{"n_layer": 15, "n_experts": 16, "experts_per_token": 2, "activation": "reglu", "moe_layers": [1, 2, 3, 4, 5, 6, 7, 8, 9, 10, 11, 12, 13, 14], "balance_loss": 0.00212, "init_std_router": 0.0212, "lr_router": 0.000267, "norm_eps": 1e-05, "optimizer": "muon_variant", "beta1": 0.9, "batch_tokens": [16384, 32768, 49152], "dataset": "wikipedia_en"}
Below are experts of layer 10 (counted from 0) of a mixture-of-experts language model. Rows are named router (the router's row for the expert), gate (a neuron's input weights, with its number), up (a neuron's input weights, with its number) and show model dimensions 64-127. Each number is 128 + 24 x the weight over its row's rms, rounded and kept within 0 to 255. Numbers have three digits each.
After each expert's rows: a language model's description of what the expert responds to. This comes from a sample of Wikipedia text that the model never trained on.

# expert 11
router:065119074135109183075089113128116109152135133145125113147132118137131149129165144157118113121121154149130148156091161125127120178164135164102123141105122150102142162120113162138120087147120138
gate0:138152136090105108104115167129122110145134133156115136131163122135098067152139103150092137140132140079133134147115130161101125129142144149108142121117148151149115105099122140146125146090124124
up0:107136092118116103112069179175145110123124124168114135172130169119097132138131124122143104154089101125143145157144122154117120111124076106148171150072157091150128114082145154125119166103134137
gate1:101120125190166154118143155143110133140151149120132089125169090158093091122104160130120099126179152153128192125120130136125105116108119130111128142142169151101131160137138147130128132113137094
up1:155085123098119122128119133135145118138159120161128172148135162122143152179144171106172137123096146117147137111134150100117121115185121112139104090086127127146137091094107097134117127129131156
gate2:122139148075121107135107131097137134133084155155122165117134131137168159125133131165142138164113127138153116109142098094115098147140119105130104084086117135107158153148152146102119111120144082
up2:121153111132097116101134138143140137097158138101153129122123104120135087164129122134160134111112126106092123121140146106104140085091139168116125156131102137102112137104114164141143098122131153
What it handles: Head nouns or noun endings right after the, a or a modifier, such as film, album, game, match, maneuver, process.

# expert 3
router:152138100104090101131184158067137132121148134155147133148149161098136121163118112120125100161127162165120121113103180134165124102133159151155112137118156144119137127133143114140142095146161103
gate0:108116093132133111092165105125111157157161108171142156134148094097122114114162135135116175112124107156126142137153131103089147142149116086157102106128121126094131144090130115106099128110147111
up0:113138092168104129097138127142111137099146136145154164154197092057116108100115115096116105102128111146107157101140118119140069130122118104137157138150119120102117107141113125112098103093126111
gate1:202116180145099121155124143142134164161122126114150138121177103138120081081145112141153120139152106166144115172099107114108133139110177126106118154122147120171103094118113153159106152148116112
up1:197085177134119107134143132159165164169129102131144130154168125140147122103130146133125118118138137121142113135098104139115126136112111129098094094130142143135090145148136102125123068143104092
gate2:158116143119123097143081115114124120121106110158160106158106116155144157163127100138117140115112104074107126105126163142145136113152151134124110097165141145118129111137127060141165125140150103
up2:087141154141146122087164139097119146130127117071092105132149160138137109124154127105115134140094156186178121109103143130106141134132082151153164114100117121141134136130122162068082116126088118
What it handles: Closing parentheses, quotes and brackets, plus numbers and short entries in pipe-delimited tables and lists, e.g. (32.9), | 0 |.

# expert 8
router:139115133125159106111119155155135123130180129128124143138093087133140135112120137120131133138166134082121116120147140133145120153131121074103112119092104133096085113170122166139126112134120113
gate0:158128139147126117151148123115159144134136141129103091129117103158176107127133166113142115163104103148125164138152133148160103132142114118159176083119120118154096123152146117112121105170095116
up0:142122120134127109147150136142152145144156144124115093157123101142131109115125185100126153152103091193117147164137152149185108097155101122166177131154151142160116142144162102118083125164133123
gate1:139138120149119107122099126130105116151137063140148138129132130126106095109122158125161120083119133101144169168136099118113117167140074106086112138135107097134121131162100096120118122134126122
up1:151125148143090152136125129152136146134136175124100151145144097167165152133110098142091129180125130109115120139141185108128133101142147127131132119101103147156146122140118173083117132144128126
gate2:140106145115132177097178114165125125088129079143140149112138136116122144130107160157125144151125094131159154105148121196094127113144146086104132133113135122117144122137126134131144149177121089
up2:099136133164113145129094140136104107141160119128139115114156140098143180126153142130092143160154155103133101116124139112124153129094176171146149111113133150110137118143092130127156169142117163
What it handles: Pipes opening table cells after row numbers, plus colons, line breaks and list dashes in tables, taxonomies and infoboxes.

# expert 12
router:132104145149124102142188172107171159124134158125132098133145144123097147110134111093125118159102152148172169138110103115127137141163111106120130125085115196079142130083173126144181139137124140
gate0:159122169101165060141107093107135143137127084123115147135147068114121158142124104140132157152144103125128141107164102125120147155130140114115125122149128117125104130105128131109135149117099171
up0:092103104134106173139126146167116111120115156118118124138109167135140106108139148102132085121103166106117124123077147130128105110138151112107121139096137139115120128142124123136115104149142087
gate1:101117139148153089145158173151173120101179134160159139132095101130135122118106126145138137108139100110095089112111161144126137134153112113164144123132082165121106133137134124126167130154131130
up1:124111126124148105138151167118155126124140115126142175141113117135150143118134092169147148105148126116105106114109138138135111105173118132191139111115094121113124123128115129082152159164121151
gate2:124183116146112140099146113158117133110090112114073145139110097095148132155165144147114108129166152101121127135103075143167119158083108145151083117145106166156155128151122112124143145167114091
up2:152125134126105119110112110093126120144103127171154147140159150178128121153138181107132132143123152127147110128132164117103158089128136112100182126091139121116064099106113134131134095118150132
What it handles: Digits, units and symbols in measurements, coordinates and tables, plus non-Latin script bytes, e.g. km, $, °20′, imp, miles.

# expert 4
router:113140123121090132145119151156133119152127136142083128154131122163143156144180107068163131114143129124126157109127118136094153098136107149132149129159168143153117157096133084115088137128114142
gate0:144098101096132137113162132136132153148128121125150150086151097108129143100143126109096151176126094137145116128147174165107128116140086080111117102139148120122087118131108081182140131143114112
up0:126174114141154174164113110105129123114142165119109115139103142158119126085160130141155147094121133148136063117106130144148137146100142139130091117118126148125119153099100154108112097112146103
gate1:117142129120089117116102096102083136130110116118101115115125153153123154130148132107133144153143098139100125110178158115117117177111136125165121129137098124128114138157101108135096102067099128
up1:124109134139143107169145175156133113061145148124062175114115138129096082146136137160197139128140154157145133100093117145165117087133118134150146109089117132163130120111138160130112112106137134
gate2:128138137096122135117093091179085148104125159123109098163126133114136078144144166095129120121082162160108119153124115086135106164153104079111139171118137088122154142145082135141115118093115168
up2:127126112181144118126175167107170146143122080135147178100131134165127192107137126144123148157157133101152104116170115180130128083098129161131154097152123155141114125128141115124169145134128069
What it handles: Prepositions after a noun or verb, usually before "the" or a possessive, e.g. "of", "in", "to", "from", also inside titles.

# expert 0
router:108155116150083120152151133166116134141142107118126172101095088180158132156092121141092108170136106139123122134109180147157138154146166131107068163135114139155149125133136138168137148126113149
gate0:099156157142124150119121091106132130107103104089112127094139091159162149142170175087137162141114132128091155102141103119167148109132112104136143128117121123135144136148165167144154132139114108
up0:136103119121110145129121145156112133147175138131136126158137195121104126097117057155141151123147165163149099161105153111092089109139130130119128133175144147110133112124097112132113136113128145
gate1:146155144150149077119163106121134158129121065124119125133140141124124146143143113142108127097095124104113108117152122134143148135184106113112107098080127125138180109145097140132099091166083152
up1:105127137169146100126158150137105113139122170145144133143146122066157091114123183126111077157117155137121115148103128162119122088117123140119176146143141092114131163130117121141158094094121097
gate2:109085161159119191130116162139116089134105143160109099188125143149100120143135138130138126132175117113110156122119157118148108150121147118115133139126089128101153117130075142101145102142130153
up2:145122138122122149126152126077131150117155161092141140111121125091142164193101086137151155129043135122141128132149141131126151112183132115089140149120160120117160099116125129131103139136131122
What it handles: Commas, conjunctions and separators ending a phrase before more follows, e.g. "Mauldin, South Carolina", "and", "but", "while", list pipes.

# expert 2
router:094115120134127170087080148126157127162133148110104158135124132104157180164129173159118115131116118121152134130128196113104156095108097111154130106102156123097092122089140123134139136104141130
gate0:123113132160137134112104071147103112147145137138169112091105153113138113153117153120100126151115131082108102124185139120114173086076147119144139128131164110093136157122131140142120154110130090
up0:098145110138120138131121135139131106157125156149083134151094114106126145078154144164127100100114088123137134198099166124134133123129106164114141134122112112132106148124116128148109122148112110
gate1:134130142164117152151131146133127132155116129085123103094159079139090132119152125158150118136177105142126127162150127129121103111095139157105125139133089113126101037135175106121138116092133137
up1:136133133134131125121172097143163136157109148078150116130169124136130081126129126164144102131131118092106119123142100146146147157132111145114112139163118128119106080120163119115084146110125126
gate2:155104124107142126135134105146100163139110132072133151106155151135098134104139142168075120086113132151156136100144158251169132145140139171119143145176120135134123138136143128133134121119099142
up2:138148155138137121119144131130118106115167113184125122150111126147141123121071111129170126145144143131124147117105081108121113108100150111134069171091160159115131131133100143138128091101146096
What it handles: Capitalized words inside names of institutions and places, often after "the" or "of", e.g. University, County, World, International.

# expert 10
router:098095163097137119114125175081147135137137152141148091143117145108162162144105153147158072127172124132143108141162096097118109119152116120130088165119112103133134114109121142134104162148122141
gate0:146120150073124106133076133150094150148139100115132156109150137152094138151117139135111120131164088124156130123132104070133121129142120098103099124141163146105144116155174087130124108117114171
up0:097120139099110071145091138096135166110126158120146105110132136124099120176144137106123142127153124106106148141143131167150121162167183157133088108143149128181134131133109121115169134146087114
gate1:127111108102163093110123110189136125111131137116153143119107129123183118122165104112112103117149117116104088121148138118145100141141109130138154142061075130111157136137138170133152117156138126
up1:135110111111163117117089145166125144106114150110138133105095108101148145123124140116096085118124134135103125149149166103135102123138106121177124162086063111111143154132149196149119148139134154
gate2:154114072104125159070099101147099139107128107142107127077147137122159125123124137118087146106124137079157121165126129103124118147097120140115086122141143193130063106091141105144171115142113213
up2:154148119154152113153166118091165125084159117103146142156089126148092100142118099107173113145093123160141114096113125139138148122135143107130175081121098105136164100136086153149132124101172064
What it handles: Inner and initial subword pieces of proper names and Latin taxonomic words, e.g. "ic" in Penicillium, "oc" in Podocnemididae, "west".

# expert 9
router:155143129142140150137137122121154144127126124139131091137116089106153174126110085137108094126123101118137119122101098087115138154154160126163126072117118150161138137075118130135136105111144128
gate0:081099095156153127092146224109114163108141092164139093124075137147131105137131161159150106159130181127114112073163163132128119146144123150090164168104125140095154126144115105146118103138121119
up0:172132130153116113138131103130150148147125132092137107081192139113114128115124129109112126106119086134137117137105159121144154100147124088133122118137127136177116128134162118088135140146136128
gate1:134149168182116143098093129110139106101119121124096061120137119104138146175192117108124145126135098127104109153104124115095159141147105124114072116134112181122136147151150128163165118147142114
up1:124128112115117116164164134086115144181107112118113141118134126115136124157152131121133116125127174109082135140135125109116131119101092100125131064125114159143070127150079121150131130122151126
gate2:119119146142111142127173115143090106120164113170102106093153088157107174130134124135133091139154117135183102121164123127106132123159149164116088156150139153162121097141121134145131107106135127
up2:171168123119139142105148125117096130175144108132083096109173118128118151171134149107133115150106141138131109098177149139116124159129100114099107115116150132151168122127128122108120086114122152
What it handles: First names and middle fragments of surnames or rare words split into pieces, such as Mark Her-zlich, Koo-i-man, Peter, Dave.

# expert 5
router:120165092110107119117101080123102095092084113133138151116119122100100104078124067155145114114109096133106091161118159100125149112148096155123163137093152095121112144129149158129102117148109125
gate0:122143123165147131133112133154172128162091158136088156141120168143178110147140136147144132137114132096097126097160130136095115111117155083130166094144165126114157110096118164123178177123107114
up0:120167102131140154128145141147180089090148133135126132129117145148148075087092098135158168157108101185151131151111146101098112113100114143120150134112167117070142120120158090161139154158172136
gate1:138171141109125120152124139134134154106144144133168173089124149136129139135155134147089148168135150122148053118119130174187130129108078135135103177145113111107101089131117142143120120141102104
up1:127106116141112123094138141122136108111135119120128044132101123120183095141111124081126103122150098135155135121156130098066075132130163130114162123099108135141130094137118107125129127120150149
gate2:117106143148122129068149092146116130113132129151123151132133122138129150126122142085116103144111124131118123164152108109079136133099116134080104133129067093138120151118106135115161099143154115
up2:151132106142118134139142155089104116111136131085096094160115097143154116131119126117086092097125086127108140135146150112130152133091149155139143113145154149118153128129142118125116185142093147
What it handles: Numerals, counting words and time prepositions in sports and event prose, such as "In 16 games", the sixth, during, after.

# expert 15
router:124116153112137114108093120138091134195151099112117129099155154095135099136143123127109186139107076120124117090146115150126107152097122138143145138127127116147144091100112086124095102112115143
gate0:106138151103123100113112118190108170130155082159174112109120090125126117111102149101158139160135102087118116154144120120103185137135100144148128105135137151145149131136132115125134116135113151
up0:139128162096131128113131117149140111077172154157154126088117122112129059135104136121129147142130117141157148089165139127127161131153112182119098151108107139094153093145167123131136112169110133
gate1:127105122198110116148147120128114138140134146082118116141131104146136093107164144145148128156125098097154098096125106182154147113117104146107091149132136167133114096127118151116101149099157126
up1:113145171178134147093123103161094129151131164110132139134117096123155138119148166105109155138141140143146095080117130146142147127114154118061076123177125160164123089116152162119136102143121128
gate2:129101105079139122108122127125129101124166103131172151176131107132123086112127151146151148123133114110135109106135111105125124132141114131096119135149107110084143158152121118144101125122156147
up2:127126133175111131138089120125097129124164114127139060089143140111177130159140180092122100128091113102135109114104143147089108140119139114145133118112125107135131078097145154111140141138122112
What it handles: Plural -s and similar final pieces closing nouns, especially proper names, plus they, people and States, e.g. Regulators, Harpers, artworks.

# expert 1
router:138097151121152151139088105147129113127112160100131134118134145170118095128107135150132130140129129112160133116136146158131090119105110111143170169148101150145150123151120139133140120122140109
gate0:183089137142146130065108136110138127145136118137163154135109116128119093121124129176153133135140118138144143099126130163132172124132118119112119120103097074116180138121162144134118136109119086
up0:125125105136093101191134149148113108132107147137141127121133134095137170110129129106090095137118134085085139169122147109161107120122143172114123118149118184112062121135097173101131140123150171
gate1:117121140133115148079128116117135082125162099093133136142138124100085126097163144125165155124164128162146119158129109141126144118068136088142119115091105110149095125109143108149128149095128123
up1:140091135144111112146130141113161116106157137106121114125177154075110143087139102132129119153170111161143112094093124107112126133120138114124104111117106156097101150143120118173127107096181112
gate2:109118123135128131126108114117111133144125118078172104091123111107134128139172121129090130140117161112132117088130145159140139111143177101150121120114109086157097127140140103096107155095120047
up2:128142115151133150136143159123161134105115133150108135148126151113109119129111128116115120098157109116104132136100144122117123174139095109100124117132136138106165163128146163171111113137139159
What it handles: Verbs and auxiliaries heading a clause, often right after a subject in narrative prose, such as has, tries, points, became.